Below are experts of layer 10 (counted from 0) of a mixture-of-experts language model. Rows are named router (the router's row for the expert) and show model dimensions 160-319. Each number is 50 + 12 x the weight over its row's rms, rounded and kept within 0 to 99.
After each expert's rows: a language model's description of what the expert responds to. This comes from a sample of Wikipedia text that the model never trained on.

# expert 18
router:60 65 44 44 68 33 48 82 28 49 51 33 68 54 47 61 35 63 62 48 65 79 59 44 59 61 37 54 41 71 37 28 46 59 48 48 53 41 48 33 50 35 39 55 56 66 51 61 48 28 27 72 43 42 56 41 40 61 25 52 67 57 35 37 58 56 49 33 15 53 59 51 45 63 59 40 23 35 58 42 48 47 57 38 84 27 63 45 54 51 53 54 34 60 31 30 41 47 38 49 59 51 51 68 44 57 65 44 47 34 76 60 41 53 70 50 52 38 54 45 44 39 62 57 39 61 56 44 54 44 48 44 53 36 40 40 58 53 39 62 51 32 24 68 67 52 62 39 40 49 44 39 31 38 48 30 40 51 30 50
Description: Verbs and nouns of activity in sports, music and career text, such as played, won, work, song, season, and chart in album charts.

# expert 14
router:33 48 58 56 57 56 37 53 42 55 46 49 53 54 32 61 24 45 68 39 34 74 49 58 56 60 49 38 69 44 42 56 84 63 55 25 60 51 50 37 45 52 82 50 57 46 61 71 48 57 44 56 63 37 68 50 73 51 44 46 49 39 50 39 57 47 51 66 74 35 32 68 54 64 38 64 37 44 51 49 61 56 66 32 36 66 63 18 46 57 41 63 48 41 61 35 57 48 40 30 59 51 26 49 41 40 31 44 26 50 76 45 41 59 55 52 62 55 42 35 71 59 54 52 53 45 52 66 73 69 47 29 57 48 71 56 53 59 27 66 45 42 49 58 56 51 60 31 54 61 52 59 38 33 43 72 49 51 42 61
Description: Inner pieces of personal names, often European or accented, like Beaufort, Ethel, Neuhaus, Ernie, Brandon, plus first names Michael, Mary.

# expert 7
router:61 29 60 63 48 61 38 46 46 60 66 39 51 47 77 30 76 39 19 29 50 36 60 47 51 69 43 73 30 33 32 38 32 52 58 34 50 37 37 54 49 66 45 52 56 43 63 57 45 47 35 55 40 72 39 43 42 51 68 45 30 37 53 50 62 29 69 66 61 55 40 39 51 38 39 70 40 63 40 35 39 44 47 67 48 60 51 40 34 42 73 52 63 64 79 40 36 43 54 57 43 60 49 58 50 45 49 69 46 68 46 34 48 54 55 56 45 51 58 62 52 54 37 41 54 52 48 46 30 29 83 42 53 51 39 46 39 22 45 39 38 38 58 54 30 57 63 57 43 66 51 60 20 40 59 61 56 57 49 48
Description: Single consonant letters starting a word split into pieces, often verbs and nature terms in species and building text, e.g. g(rows), g(lazing), b(ind), h(osed).

# expert 11
router:28 27 32 70 39 60 62 43 46 69 53 76 35 49 61 60 58 48 32 33 36 27 57 44 61 68 36 24 51 23 58 41 51 37 45 43 28 42 30 58 66 67 42 36 51 27 49 52 60 39 42 49 70 57 38 55 54 54 55 32 66 30 43 69 50 39 54 36 46 58 50 58 57 59 67 62 47 43 55 47 52 27 62 41 36 47 62 44 46 67 54 54 29 48 46 49 30 44 58 49 46 46 53 54 40 44 42 46 44 41 51 26 37 56 43 41 64 57 55 40 37 44 48 68 55 35 27 30 41 42 47 41 73 49 56 51 42 37 65 22 50 59 56 37 28 54 49 49 30 36 44 30 50 47 54 69 66 52 54 39
Description: Middle pieces of place and organisation names, often Central Asian, Middle Eastern or African, e.g. Azer-b-aijan, J-at-iya, Ganzour-g-ou, Stirling Al-b-ion.

# expert 13
router:49 70 45 58 45 47 42 43 64 56 61 47 34 51 45 44 64 45 61 68 49 71 47 38 56 59 50 40 29 50 49 27 74 51 43 57 37 45 44 47 46 73 65 55 58 57 44 80 49 47 50 35 61 63 56 47 37 48 31 32 57 55 42 63 69 57 67 75 74 67 44 57 26 38 45 46 38 41 56 21 50 65 55 50 38 62 61 28 49 45 44 57 37 53 67 59 33 54 46 57 61 60 42 51 63 45 47 49 42 56 77 57 52 62 30 42 48 47 39 68 57 45 59 45 43 24 55 73 51 46 42 47 45 29 57 39 26 67 40 59 70 38 38 41 46 46 30 48 49 58 54 55 57 68 36 56 47 55 53 40
Description: Country and region words like New, US, France, UK, South, the == that opens a section heading, and capitals inside acronyms.

# expert 10
router:59 48 44 65 71 34 51 53 48 41 54 59 31 48 47 53 47 59 73 44 61 34 48 44 41 43 47 60 64 54 59 48 52 61 74 38 40 57 46 59 68 31 63 59 46 68 50 41 53 37 54 71 77 41 47 59 29 63 67 54 36 41 34 58 51 49 42 52 51 49 61 69 54 48 39 46 72 65 67 52 40 56 59 38 20 42 78 51 43 56 36 44 76 55 72 64 32 52 23 63 54 34 50 52 62 33 36 52 64 50 32 55 29 39 48 46 55 52 56 38 62 47 66 33 51 53 50 41 62 56 31 52 46 53 52 47 65 60 52 43 57 51 47 45 60 59 42 24 37 50 37 72 73 44 48 58 46 58 30 44
Description: Periods ending sentences, line breaks, table pipes and hyphens in call signs, plus name pieces like Mc, e.g. WAPA-TV, McElwee.

# expert 1
router:35 42 57 57 70 54 62 45 65 63 51 73 37 49 34 34 33 53 59 35 34 49 56 58 59 59 57 50 70 51 47 25 31 72 26 50 55 40 25 39 25 45 60 46 72 46 57 57 39 44 40 80 56 41 61 72 78 40 70 60 54 42 33 59 39 43 37 55 40 41 36 41 60 40 60 60 50 45 40 35 50 59 55 40 44 28 72 41 60 53 68 37 57 58 43 53 35 47 55 55 58 28 37 46 37 62 63 46 49 54 65 48 49 50 49 42 54 47 56 51 34 26 47 34 34 46 56 54 46 35 54 48 47 51 64 46 27 59 42 48 30 29 58 41 43 73 58 47 29 48 53 55 33 36 36 52 48 53 27 61
Description: First letter or short piece of a word split into pieces, often in sports, music and album pages, e.g. p(ick), ch(ronology), st(ructures).

# expert 17
router:46 51 35 55 50 31 50 40 31 42 65 61 41 49 34 63 28 35 78 65 44 50 31 51 35 48 47 51 50 34 51 57 48 34 56 50 64 43 45 54 62 48 47 64 43 55 48 59 58 54 64 32 39 57 46 61 35 53 79 44 59 44 54 54 50 75 51 42 57 54 78 62 41 55 63 43 37 65 59 49 45 65 71 54 48 36 49 54 59 59 36 56 45 53 33 51 54 67 51 37 40 50 55 38 78 64 66 58 57 50 44 35 62 55 50 72 52 42 48 58 41 54 65 49 61 34 46 58 63 64 19 49 45 53 39 56 46 50 34 41 44 43 37 51 33 36 49 56 55 26 59 45 73 29 57 36 68 29 55 51
Description: Structural marks in tables, lists and headings: cell pipes, list dashes, colons, section-heading = signs, numbered-list points, and sentence-final commas and periods.

# expert 19
router:54 57 43 39 28 56 44 53 35 66 39 43 51 41 49 54 51 55 43 60 46 45 58 56 61 52 60 57 46 57 34 58 35 51 57 62 44 65 36 38 62 49 44 50 57 41 33 54 45 55 24 65 64 33 37 40 44 61 42 47 65 41 53 58 64 57 49 50 64 44 54 51 41 60 43 33 47 58 42 32 40 73 48 37 57 63 58 52 48 27 33 65 73 38 54 41 45 54 45 39 64 44 46 63 55 46 43 54 30 49 41 69 48 59 35 64 49 51 51 35 67 58 56 59 59 55 68 52 60 30 37 62 41 48 20 34 34 51 30 59 44 63 48 52 65 33 60 20 47 47 51 60 43 56 40 33 39 63 68 46
Description: The article an and the word or, plus endings of abstract nouns and adjectives, e.g. -ity, -ical, -ation, character, system, government.

# expert 8
router:31 66 40 33 57 62 38 62 55 43 41 35 55 47 39 46 58 62 52 57 48 61 66 56 48 50 46 70 34 72 39 71 38 53 37 54 46 58 57 59 64 60 33 90 62 55 47 51 50 46 50 63 48 55 54 59 44 63 29 41 38 63 52 31 41 38 30 47 46 53 35 51 60 35 35 46 57 45 48 56 42 40 37 46 66 57 43 44 63 52 61 47 32 66 73 67 41 65 40 54 63 47 56 63 39 41 43 59 53 47 53 58 80 71 51 29 54 56 67 64 49 48 60 34 47 45 39 56 63 61 64 26 62 40 59 50 40 37 65 45 31 73 47 42 59 43 77 57 47 65 58 50 53 36 34 68 45 37 43 65
Description: Articles a, his, its, auxiliaries was, is, word-initial s or w after verbs, and markdown table divider rows |---|---|.

# expert 0
router:53 32 53 57 55 26 60 30 44 25 49 25 41 45 48 58 59 43 43 50 38 35 52 45 55 39 51 40 72 45 53 50 42 62 38 44 45 33 35 54 40 53 54 33 71 40 50 34 55 40 64 53 50 54 68 50 51 58 50 39 50 52 54 58 54 32 70 69 40 54 64 62 38 51 59 55 42 51 54 57 40 58 58 34 64 30 44 70 56 55 56 57 49 56 46 63 61 36 34 71 47 35 39 55 59 56 42 57 37 72 50 55 34 25 70 54 70 49 52 23 32 40 54 54 67 77 55 38 44 49 67 59 60 43 43 58 39 67 59 67 40 42 43 46 47 62 72 35 44 60 50 65 61 60 57 39 54 61 36 49
Description: Short word-internal pieces like d, c, st, por, offic that begin or continue a stem before a suffix, e.g. tem-por-ary, sud-d-enly, offic-ial.

# expert 5
router:29 49 44 54 45 38 39 32 45 41 35 42 39 56 79 56 60 52 50 46 47 47 64 55 57 39 48 42 58 51 58 68 48 27 52 42 61 62 48 50 78 51 60 54 39 52 56 35 71 57 41 63 61 69 51 47 38 40 24 40 61 59 28 63 42 40 66 59 49 35 50 59 34 58 61 49 55 48 40 47 51 35 71 63 40 65 51 51 49 44 64 37 32 44 55 31 30 34 34 34 64 70 63 52 16 54 27 43 53 43 50 66 56 70 48 26 45 43 45 68 62 54 33 80 68 35 29 55 72 56 64 53 42 47 43 51 52 60 54 39 50 50 39 58 52 65 63 74 42 56 53 53 41 49 53 56 38 64 64 38
Description: Vowel and syllable pieces inside non-English names, mostly Japanese, Chinese and Slavic, e.g. Yoshinob-u, Zhiy-u, Hi-ro-se, Tag-an-rog.

# expert 3
router:43 48 36 68 52 39 69 47 70 53 54 56 42 52 65 46 47 50 42 56 47 34 61 49 65 51 48 46 57 60 79 57 69 43 54 50 49 53 46 58 67 40 57 56 63 40 70 42 58 54 49 51 52 56 42 59 36 47 57 48 73 26 43 69 51 50 33 52 46 27 63 21 48 38 56 36 43 40 45 41 59 56 51 46 44 65 49 64 41 68 64 76 43 66 53 54 31 34 41 48 47 51 70 60 65 36 35 52 56 65 69 58 32 43 24 67 51 38 19 59 28 50 57 54 49 21 34 52 52 58 60 51 66 54 54 58 47 41 43 36 55 39 58 54 60 69 63 28 48 40 52 30 63 56 42 48 60 47 65 38
Description: Capital letters and word starts of proper names and codes, plus line breaks in tables, e.g. I-S-BN, S. Janaki, Sh(abbir), B(BC).

# expert 2
router:41 44 46 37 62 24 62 59 53 41 39 66 47 51 34 68 54 26 45 58 53 54 65 37 65 40 45 51 51 65 76 38 55 42 35 32 46 40 41 47 63 51 53 60 52 55 63 45 34 49 55 64 48 49 33 43 51 58 35 57 48 46 49 29 48 44 64 39 65 26 48 65 56 60 36 48 60 35 79 57 59 70 72 42 49 46 45 42 57 55 53 50 37 40 38 67 59 34 41 34 51 59 43 40 35 63 46 40 66 48 42 64 49 50 76 50 42 47 58 26 68 48 71 61 24 59 42 51 46 39 49 62 66 54 54 32 37 72 56 65 60 40 32 54 41 63 53 40 53 31 51 56 36 57 56 41 21 31 49 58
Description: Word pieces in names, places and biographies, such as ill in Mills, ian in musician, plus school, design, born, son, David.

# expert 15
router:49 48 57 39 70 58 34 54 62 40 45 61 36 58 39 39 47 34 55 38 32 53 58 31 57 65 37 60 71 37 36 51 52 78 50 55 43 75 58 35 40 75 54 31 39 57 69 71 39 77 43 57 67 40 46 57 65 53 49 39 59 15 52 50 36 34 58 38 61 55 31 51 52 37 65 29 61 58 58 65 49 59 35 52 52 50 65 52 55 65 35 36 73 48 26 60 75 60 67 25 53 59 34 38 47 39 39 39 56 41 72 64 64 58 58 36 39 34 58 22 41 38 34 61 45 49 57 49 61 38 44 45 63 09 41 62 38 47 41 74 43 36 34 58 56 57 45 47 44 28 50 50 64 69 33 60 62 49 52 43
Description: Short middle syllables inside longer common words and names, e.g. Liver-p-ool, Massachus-et-ts, h-am-mer, max-im-um, h-ot-el.

# expert 4
router:45 65 56 50 38 63 47 45 61 62 48 45 76 51 58 27 66 46 29 48 62 25 50 62 60 50 60 47 49 40 44 52 40 63 36 37 39 52 63 32 34 52 68 25 60 34 63 56 37 51 55 47 33 62 31 59 55 62 32 48 35 46 49 65 57 50 63 43 51 62 43 30 36 50 34 53 57 40 48 48 58 47 45 59 50 57 62 49 53 64 75 62 74 61 51 57 51 42 44 57 48 52 59 50 60 51 45 51 64 59 39 41 37 38 45 29 49 65 51 47 47 43 38 36 42 70 82 62 30 30 74 65 50 48 67 42 43 34 50 35 70 55 70 49 40 70 23 52 52 61 36 54 31 59 51 55 49 56 38 49
Description: Opening pieces of longer words after articles or verbs, often Latinate prefixes like res, dis, comp, ex, prov, as in expressed reservations, disappointment.

# expert 23
router:65 70 44 71 43 72 41 36 62 45 44 65 37 35 75 22 47 39 41 40 28 45 60 44 38 41 53 55 50 38 70 73 27 20 44 55 38 72 37 52 37 55 57 65 41 24 28 36 47 63 37 40 59 48 44 52 58 36 58 33 51 79 59 34 59 54 41 38 56 43 62 68 52 63 37 35 58 29 47 43 32 58 60 40 49 56 55 43 37 47 68 55 37 51 29 50 35 51 56 52 52 54 37 57 49 59 30 63 59 46 37 47 59 64 64 34 60 56 54 33 80 56 44 56 61 44 50 56 37 41 33 49 63 55 56 53 30 39 42 55 60 59 63 46 66 56 33 60 51 46 70 46 56 41 47 58 45 33 51 49
Description: The word In and the pieces in, Van, plus zeros and digits in years and large numbers, e.g. mid-1990s, 8000, 2020.

# expert 12
router:58 51 60 56 49 48 48 37 53 59 45 65 44 55 47 62 36 43 57 45 54 47 57 49 38 45 50 39 47 52 47 66 37 27 68 50 62 43 40 62 41 57 44 52 34 72 44 31 33 49 48 51 55 51 47 44 39 35 69 45 48 59 52 44 47 43 57 46 62 42 47 54 29 35 47 60 86 30 45 60 39 61 66 59 54 55 46 56 32 59 38 30 50 17 52 50 66 71 25 37 64 53 42 38 38 57 54 31 63 58 69 26 51 55 41 50 29 39 58 57 56 64 33 71 37 46 23 40 60 51 43 45 37 44 45 52 66 60 64 51 54 62 36 71 58 45 65 60 43 51 58 49 36 49 57 52 52 59 79 46
Description: Place names and compass words in locations and infobox coordinates, such as north, south, County, York, United States, Estonia, shire.

# expert 21
router:57 31 59 33 60 40 54 48 48 41 39 31 53 31 42 51 40 42 60 62 52 55 40 52 53 56 25 62 48 56 61 52 61 52 47 69 43 49 42 40 42 27 48 44 48 55 40 39 26 41 62 49 58 37 77 44 52 42 26 42 74 55 57 46 43 62 29 37 51 41 48 54 44 56 50 48 39 42 38 64 40 53 51 34 68 43 50 50 37 43 38 37 47 32 33 45 73 38 69 61 48 57 50 47 65 47 28 40 43 46 53 73 27 49 36 51 64 49 52 55 58 55 58 38 55 70 44 47 44 57 48 38 53 63 56 68 78 56 57 66 53 39 39 60 61 39 73 52 69 32 49 52 41 68 55 40 41 38 40 49
Description: Suffixes -ing, -ed and -ating closing verbs, and prepositions of, on, to, for, during, as in criminalizing, violating, Order of the Rising Sun.

# expert 16
router:59 57 51 55 39 57 28 42 74 38 27 61 66 48 46 66 47 49 54 62 46 55 35 37 63 51 57 51 71 61 58 68 74 31 42 71 47 32 56 35 48 66 47 35 73 66 47 22 62 62 66 47 41 41 46 34 64 44 38 46 59 68 43 58 52 36 54 22 62 56 46 75 33 36 72 34 67 50 65 48 34 52 54 35 57 46 30 35 50 54 51 53 39 42 49 50 67 48 54 50 34 55 49 33 35 39 47 27 46 66 47 46 64 28 64 57 25 49 29 51 59 55 40 56 30 42 59 57 57 40 41 53 49 58 45 44 51 59 57 49 53 41 37 46 68 52 62 42 67 29 59 40 61 64 26 35 31 28 59 41
Description: Suffix pieces in political and institutional words, such as ur in Security, on in Lyndon, ican in Republican, plus Democratic, national, local.

# expert 22
router:26 56 59 26 65 50 67 64 54 40 47 47 40 63 42 62 57 50 65 65 53 57 32 43 32 53 30 32 31 67 35 66 44 52 47 70 57 63 70 52 38 40 27 61 29 61 40 47 50 49 56 58 49 38 56 48 50 63 45 57 49 55 66 52 41 62 50 43 43 60 61 52 58 72 32 38 50 64 39 48 37 54 42 50 50 62 52 40 71 31 36 32 57 34 32 44 60 70 57 59 40 50 50 48 67 47 49 60 64 47 37 52 43 69 54 61 42 55 47 45 39 47 65 46 55 67 63 36 59 73 27 60 64 46 45 56 65 50 64 44 70 66 47 33 69 47 58 29 66 51 45 41 66 55 49 47 71 49 75 62
Description: Mostly the after prepositions like of, in, at, plus and, his, its, their, with, and section headers like See also.

# expert 6
router:47 31 69 48 76 42 68 32 40 55 49 44 42 56 30 55 35 52 54 63 62 45 41 48 40 59 56 56 36 34 33 62 47 41 45 54 29 52 33 49 41 23 49 41 48 80 33 82 42 49 42 47 62 62 74 61 39 57 67 57 57 41 36 39 67 47 48 35 49 37 39 41 56 52 39 46 60 50 43 41 48 31 63 59 67 44 38 61 43 66 47 43 64 30 61 45 74 62 44 38 39 37 49 64 48 39 34 52 49 43 45 41 71 38 49 47 52 50 31 59 54 25 66 70 50 60 34 48 60 67 46 21 50 63 46 45 48 56 38 53 34 51 35 45 58 57 55 81 40 60 66 39 52 54 38 43 49 69 62 34
Description: Plural and noun suffixes ending a word, such as s, es, ers, ations, ities, plus plural subjects like they, people; e.g. suspects, critics.

# expert 9
router:55 54 49 56 53 63 48 49 58 62 39 47 43 35 46 45 40 51 32 27 32 76 41 59 38 51 66 58 69 33 37 44 52 53 54 47 28 24 40 62 58 60 70 50 61 45 50 63 66 50 57 46 52 44 31 44 56 47 41 49 39 58 41 70 29 58 42 64 23 40 50 49 52 49 70 51 35 54 39 45 70 43 32 63 51 56 58 52 43 71 52 53 44 66 38 43 34 42 46 46 60 46 39 31 40 55 71 72 44 54 56 66 81 57 50 59 44 54 69 70 72 62 53 40 26 30 51 62 60 34 63 47 29 52 64 56 68 45 59 70 54 69 61 39 54 55 49 64 56 66 51 42 67 39 42 72 49 52 35 48
Description: Digits, years and scores inside table cells and results lists, plus column headers such as Total and No., e.g. 0, 195(9), 22.8.

# expert 20
router:67 63 40 59 47 51 59 54 63 57 54 66 48 33 56 52 37 57 27 30 54 68 49 37 46 56 51 68 54 41 43 39 46 35 55 40 64 32 59 58 59 60 67 51 44 35 80 31 63 61 49 39 34 58 51 47 56 38 66 52 56 57 52 49 44 44 50 73 65 72 46 46 58 21 53 45 45 59 47 50 44 50 42 38 45 64 42 47 49 61 75 41 47 55 50 70 66 58 36 56 61 51 43 54 38 53 64 47 52 56 38 41 58 31 38 69 56 60 52 34 55 61 36 64 57 35 47 63 50 43 51 32 30 65 48 41 49 43 68 49 50 48 47 52 35 56 35 65 46 36 60 52 58 50 75 42 50 46 63 43
Description: Digits, years, parenthesized numbers and the unit m in measurements, tables and infoboxes, e.g. 136.3 m, (3.7 km), 1629.